Experts of a small language model: 546M tokens.
Below are experts of layer 3 (counted from 0) of a mixture-of-experts language model. Rows are named router (the router's row for the expert), up (a neuron's input weights, with its number), down (a neuron's output weights, with its number) and show model dimensions 0-63. Each number is 50 + 15 x the weight over its row's rms, rounded and kept within 0 to 99.
Before each expert's rows: "gets" lists some tokens that make up at least twice as much of what it gets as of all text. This comes from a sample of Wikipedia text that the model never trained on. Tokens count by the router's weight.

# expert 7
gets: " the", " of", " in", " to", " for", " on"
router:61 47 45 45 77 10 39 52 61 43 46 50 51 36 64 40 55 20 66 48 79 57 34 32 54 37 38 36 46 65 77 31 35 29 67 41 47 33 66 33 55 55 77 32 70 48 53 33 44 41 71 34 63 67 49 64 52 58 56 87 58 60 58 34
up26:52 40 39 53 45 65 50 00 59 39 44 54 38 44 63 62 52 52 44 58 22 61 54 56 23 31 62 60 69 21 49 40 39 54 55 35 66 29 28 48 76 60 73 79 40 60 44 35 60 44 50 71 63 29 57 16 31 47 47 44 78 70 52 32
down26:39 38 35 67 62 68 35 47 55 38 48 71 19 35 79 33 84 49 50 58 12 34 46 66 40 50 48 45 40 59 67 54 55 59 33 19 53 66 47 57 41 34 36 63 58 51 32 35 69 41 46 44 54 51 00 56 45 64 39 55 54 67 50 36
up27:44 42 32 47 49 49 46 54 52 59 74 60 62 45 39 58 58 11 59 33 38 64 54 43 51 47 67 59 61 15 67 57 58 34 82 59 59 33 48 56 14 27 24 41 63 30 31 27 58 52 49 38 60 58 58 29 51 56 70 36 59 62 75 62
down27:40 58 49 67 33 68 40 74 32 72 57 60 60 25 31 58 29 65 38 61 48 24 43 29 69 47 47 54 56 48 42 61 27 49 61 66 40 42 46 67 31 27 39 65 57 70 33 47 61 59 81 51 56 28 63 36 89 54 71 11 43 33 56 46
up28:41 48 75 54 53 40 49 27 45 64 44 47 43 49 32 54 73 58 35 62 68 79 76 62 81 54 50 54 49 76 27 60 48 46 46 44 63 52 26 53 46 45 57 73 56 54 40 47 59 47 58 51 65 91 52 54 43 33 99 39 36 60 28 42
down28:60 35 43 37 67 56 45 47 49 25 66 53 33 33 46 25 39 59 64 44 55 47 41 68 55 71 60 53 58 45 57 61 47 56 65 53 51 58 31 04 62 33 52 41 47 48 38 44 52 75 34 50 53 45 29 50 54 37 63 59 20 18 48 63
up29:45 49 45 52 57 43 60 39 43 52 77 48 57 58 38 50 60 52 53 45 36 54 41 58 29 53 59 62 35 56 60 46 61 58 67 36 22 42 27 72 44 52 38 54 02 42 36 60 45 62 62 39 43 38 50 30 51 64 99 13 34 49 53 47
down29:71 51 63 44 36 54 56 61 45 68 35 48 61 36 08 64 73 53 76 27 55 53 47 52 44 54 19 66 56 53 65 47 61 40 43 53 36 52 62 60 75 39 55 54 47 50 52 29 53 54 89 60 37 42 74 62 25 76 65 39 87 61 79 44
up30:25 35 70 36 57 70 53 38 33 55 38 37 62 66 36 57 70 65 72 78 23 52 33 46 34 69 62 72 70 52 51 45 51 75 70 46 47 68 64 50 42 49 48 54 45 48 62 24 37 21 58 38 42 18 46 46 67 32 81 31 52 38 40 67
down30:39 46 43 50 00 44 53 47 49 58 51 43 45 58 44 67 55 49 57 46 05 42 64 33 65 67 60 64 65 41 29 37 30 48 57 72 39 59 75 64 56 42 54 42 41 64 39 25 48 46 41 40 78 49 63 50 54 32 33 52 30 47 33 27
up31:49 49 37 36 60 27 43 42 54 54 52 15 67 47 62 89 38 38 35 70 47 70 40 74 27 45 51 51 49 65 38 45 48 68 46 43 42 55 48 50 39 60 27 53 63 52 43 35 59 22 45 41 71 54 43 44 19 23 41 50 58 16 74 40
down31:74 36 52 36 25 66 41 58 43 41 57 62 33 20 65 46 75 69 73 46 59 56 46 52 44 47 68 48 51 46 55 49 27 49 64 40 57 56 53 43 39 49 63 40 56 41 38 29 55 58 57 78 37 48 56 80 36 24 57 65 69 09 55 53

# expert 0
gets: ",", " and", " was", " is", " (", " also"
router:55 37 16 51 71 25 67 54 29 55 29 51 51 39 41 52 59 65 57 29 70 48 48 35 41 34 45 60 14 35 42 45 32 74 58 46 28 53 59 55 54 64 90 62 65 41 61 46 48 13 31 52 64 68 58 37 45 72 56 43 47 44 53 36
up26:29 26 51 49 68 69 62 52 51 56 44 46 48 32 66 69 32 28 47 37 38 34 51 54 34 52 59 70 46 34 58 56 39 38 36 58 48 49 58 62 54 30 41 35 34 26 49 34 26 53 42 48 48 38 33 35 55 34 58 39 54 37 40 51
down26:47 12 39 39 54 49 51 30 56 40 59 38 27 70 59 59 43 48 18 55 64 68 74 37 44 72 59 43 29 29 71 46 18 40 30 78 40 40 62 58 66 50 53 63 59 34 53 67 44 51 58 42 45 53 21 40 35 35 73 45 38 45 52 16
up27:47 52 44 58 52 29 42 57 14 64 46 46 49 58 64 25 61 56 23 63 50 50 57 57 49 48 43 62 43 34 20 86 22 31 44 51 45 42 68 54 56 61 47 54 55 57 56 39 54 29 83 43 57 54 61 36 54 65 33 46 60 73 35 57
down27:46 55 58 39 24 44 47 33 68 54 47 62 41 46 61 54 54 58 64 58 54 78 44 46 34 55 58 56 43 53 61 54 29 33 40 85 52 36 62 36 62 60 28 50 35 36 54 54 42 72 56 22 32 39 45 51 59 38 53 30 39 45 26 33
up28:38 32 40 63 47 34 73 29 31 69 62 47 78 55 43 53 24 52 53 40 66 61 73 66 45 46 62 69 45 27 53 49 35 31 46 52 69 65 32 79 64 61 68 68 82 61 42 28 45 64 36 37 43 47 71 42 42 65 53 50 55 56 53 67
down28:68 50 47 26 85 66 62 53 43 62 50 63 70 35 59 34 55 45 65 47 47 42 55 74 72 48 28 47 36 35 53 53 82 64 41 68 44 60 54 28 50 65 54 61 47 46 26 48 57 39 60 22 33 68 45 46 46 27 40 38 69 27 43 52
up29:34 28 44 42 47 64 57 50 49 66 29 45 46 39 57 63 54 48 51 87 71 19 57 67 43 38 26 35 44 58 83 35 62 51 25 33 92 49 58 37 38 50 56 43 70 67 24 66 53 39 89 41 30 64 76 65 39 44 34 65 42 74 52 64
down29:72 23 38 39 80 68 56 42 50 18 39 77 37 47 62 55 31 41 74 70 82 58 37 65 45 69 51 67 15 55 42 32 66 69 43 62 48 45 50 43 42 64 36 73 40 71 19 29 68 50 90 60 48 76 48 68 08 48 42 46 58 42 30 64
up30:39 48 50 53 50 83 62 47 23 49 43 41 59 29 29 45 37 56 78 68 48 56 41 65 58 66 63 56 34 32 43 67 51 33 67 56 35 56 75 64 66 73 36 64 80 42 34 47 57 54 27 89 45 58 57 39 61 58 49 40 52 50 42 48
down30:50 49 71 37 46 27 48 42 68 54 55 43 21 45 68 49 61 52 60 42 58 31 37 75 59 90 42 39 70 37 48 42 59 51 28 61 49 59 39 63 54 14 46 50 48 54 36 77 51 78 55 71 25 47 47 49 57 28 49 12 17 35 61 56
up31:31 56 54 55 59 22 36 64 32 74 39 61 52 50 42 53 51 48 47 68 32 56 66 70 54 50 58 71 45 33 40 62 34 73 27 77 33 56 65 42 50 56 55 41 14 60 52 46 65 38 71 69 42 55 52 36 30 62 34 38 55 64 24 37
down31:64 46 44 83 21 57 63 75 49 41 47 71 43 29 58 21 39 48 36 52 55 35 52 54 21 13 83 45 41 51 49 28 70 45 37 56 61 33 53 63 56 26 52 52 32 76 44 65 70 59 55 46 45 67 37 39 68 50 23 58 56 36 36 54

# expert 1
gets: "\n", ".", " |", "==", ")", "==="
router:53 39 35 51 63 38 43 41 60 48 54 35 50 61 46 37 42 51 22 26 14 76 51 51 41 72 42 41 66 63 38 50 33 37 41 53 54 33 41 64 75 35 72 42 53 50 31 34 53 64 29 53 15 37 64 48 64 45 55 29 35 17 42 42
up26:43 46 54 49 69 53 44 57 49 67 38 45 47 40 30 46 63 31 57 41 60 55 14 63 46 64 41 56 47 62 53 27 65 66 60 50 37 57 67 38 52 26 45 89 56 52 46 51 62 42 70 29 48 40 74 55 51 41 71 56 77 47 49 39
down26:64 35 53 44 43 74 33 62 50 31 36 58 55 43 54 18 60 57 32 45 35 43 49 40 58 11 43 45 41 32 55 75 43 59 46 41 36 41 35 20 51 37 45 85 59 55 53 42 81 67 32 60 56 33 49 33 74 32 48 59 59 48 61 32
up27:10 38 51 69 59 35 57 33 52 56 52 34 89 26 80 47 39 66 18 70 81 63 27 77 31 53 60 75 49 60 60 38 70 53 51 51 21 53 49 60 44 59 37 42 73 73 49 42 59 45 40 64 65 67 57 35 51 53 55 51 56 35 45 45
down27:49 61 67 48 64 69 87 41 53 58 56 40 42 69 58 85 84 55 54 43 71 31 57 24 38 35 34 48 35 24 44 47 62 49 55 27 42 45 40 25 47 58 48 37 66 61 50 22 76 49 55 73 97 54 19 25 17 29 22 66 49 46 39 41
up28:49 40 55 54 67 35 44 68 17 66 46 37 71 38 37 58 39 30 52 33 53 35 54 53 69 61 71 48 67 67 49 40 43 53 56 56 55 61 57 99 52 49 64 70 71 48 70 56 49 42 47 59 54 35 58 33 54 46 46 59 49 60 48 66
down28:41 56 68 72 48 29 47 55 49 25 33 59 37 31 34 32 55 11 75 50 46 58 44 33 60 45 62 78 89 65 66 61 73 56 40 48 39 45 43 47 61 23 32 36 44 57 35 54 40 66 87 56 54 33 43 46 46 64 52 47 57 40 27 49
up29:09 41 67 61 62 43 74 43 49 57 29 64 49 46 45 64 66 54 41 55 68 58 28 68 46 50 41 67 74 63 38 55 76 55 42 52 18 49 50 57 82 58 32 59 35 72 73 63 47 49 15 56 21 68 47 36 57 36 51 56 37 62 19 43
down29:42 35 58 70 51 69 69 61 41 36 50 56 21 83 38 42 70 63 53 36 74 23 47 50 53 33 10 36 47 44 32 37 30 32 54 48 40 49 38 42 64 65 44 54 55 28 58 36 40 61 55 57 78 41 22 45 40 44 39 34 55 53 52 37
up30:31 33 46 57 51 42 47 56 30 64 60 42 83 33 40 48 17 35 24 70 61 57 53 84 35 37 48 58 53 57 70 46 47 59 36 57 40 41 48 53 71 54 44 64 66 85 78 42 53 32 27 52 67 24 83 46 57 44 32 44 51 74 55 60
down30:68 45 11 53 53 46 45 26 47 26 58 58 54 63 49 24 54 65 50 74 43 49 32 35 80 81 42 50 38 19 56 22 59 52 30 64 77 39 63 29 80 32 46 51 50 66 52 83 72 71 51 81 39 65 39 38 54 51 47 33 59 48 52 67
up31:44 52 39 32 70 56 70 77 19 77 45 42 78 50 61 51 64 42 48 52 56 43 55 53 28 74 42 51 44 50 48 22 56 45 63 30 43 35 55 53 87 51 59 69 34 54 60 75 40 48 40 50 49 57 51 28 57 42 48 50 58 70 60 59
down31:99 75 52 72 33 66 43 41 70 45 76 72 12 49 56 44 54 37 42 73 83 53 43 56 81 43 37 68 56 49 25 46 46 42 52 36 49 52 45 25 41 41 41 80 37 54 43 49 75 33 60 73 50 52 47 54 63 57 41 78 51 65 43 58

# expert 4
gets: " ", " D", " K", " T", " H", " S"
router:51 49 55 45 43 51 69 39 78 34 42 77 33 55 57 41 47 52 22 74 43 46 59 46 58 48 67 48 51 59 38 55 88 39 49 42 66 57 70 31 16 49 37 53 43 61 24 75 40 70 56 40 61 56 33 43 48 29 43 68 30 70 33 31
up26:44 36 49 49 62 56 48 42 56 70 37 40 64 47 52 62 62 70 81 48 34 42 15 62 63 47 56 64 38 85 87 52 76 44 41 41 28 44 69 55 36 52 43 37 60 39 43 75 66 63 46 65 74 63 82 38 84 56 71 55 39 50 93 60
down26:59 28 47 68 27 75 61 42 46 41 54 53 46 55 45 25 65 65 35 49 28 63 35 35 57 62 54 61 46 63 69 14 42 68 32 44 39 50 65 43 20 53 29 48 48 43 66 37 45 62 65 58 54 37 48 60 68 51 58 45 72 60 88 82
up27:44 43 55 65 50 51 54 45 51 64 61 37 75 31 57 52 31 39 49 67 71 62 31 50 47 60 35 52 43 56 88 50 44 19 60 70 70 73 31 64 42 51 44 36 49 44 61 56 44 64 41 55 44 46 42 58 22 45 60 49 42 59 53 71
down27:60 45 45 45 00 47 52 56 26 47 46 52 35 34 42 71 33 36 38 58 29 75 56 42 82 47 64 51 49 46 61 43 60 45 53 62 47 42 27 22 60 46 66 27 49 57 41 29 26 39 47 51 61 33 28 57 64 45 28 50 55 40 47 49
up28:38 43 44 56 60 39 47 65 42 66 26 47 81 74 36 66 62 24 44 27 58 36 49 49 51 28 41 49 66 83 75 34 34 35 60 38 29 74 51 58 38 61 67 42 74 64 40 36 43 24 33 36 43 64 66 44 54 05 58 67 72 63 69 56
down28:54 51 56 58 02 50 40 59 41 47 64 69 64 73 50 69 60 42 49 38 26 50 66 42 65 48 29 34 33 46 33 32 47 40 45 69 45 53 47 16 40 32 59 74 61 63 71 37 54 59 51 29 35 83 60 38 38 38 66 30 67 43 84 48
up29:45 42 49 66 55 35 41 49 40 59 63 59 53 54 57 50 65 42 69 30 40 47 69 43 39 59 61 72 78 50 56 47 85 51 52 51 28 53 72 51 40 36 58 37 74 83 49 43 69 33 42 56 45 54 73 52 67 33 69 43 51 30 65 34
down29:54 23 39 56 17 45 54 41 37 39 50 57 50 60 42 60 36 45 39 45 47 16 51 45 42 67 58 31 77 38 53 45 47 39 59 92 42 46 42 61 46 53 63 37 39 54 42 49 62 82 53 57 62 43 47 62 49 38 82 46 47 47 74 44
up30:58 36 35 72 61 30 50 48 55 80 34 67 66 54 56 42 43 42 28 48 53 28 38 58 54 78 59 60 41 32 89 65 64 61 45 48 38 51 23 59 48 61 68 61 55 33 43 39 31 48 53 66 31 55 56 47 33 37 60 69 63 64 45 55
down30:58 39 34 56 26 68 51 64 72 63 36 59 27 51 65 59 63 30 35 61 44 31 71 66 67 55 45 67 43 57 59 42 54 77 50 45 64 79 36 24 10 43 62 41 65 13 21 58 58 48 27 55 45 56 49 64 46 77 38 60 49 69 74 68
up31:37 46 38 44 62 59 67 46 57 44 51 66 37 48 23 95 71 47 41 80 66 32 63 74 36 70 63 49 62 44 38 53 35 68 33 48 52 52 51 48 50 62 45 34 72 38 50 51 34 48 28 56 43 54 49 57 63 40 61 73 52 62 56 14
down31:51 27 52 49 63 59 58 38 42 56 47 47 53 45 32 58 38 36 34 65 63 57 55 74 47 63 39 64 71 35 61 41 56 76 41 52 48 73 68 46 48 40 45 37 54 70 49 41 28 32 49 59 64 40 01 50 57 40 48 44 50 67 34 50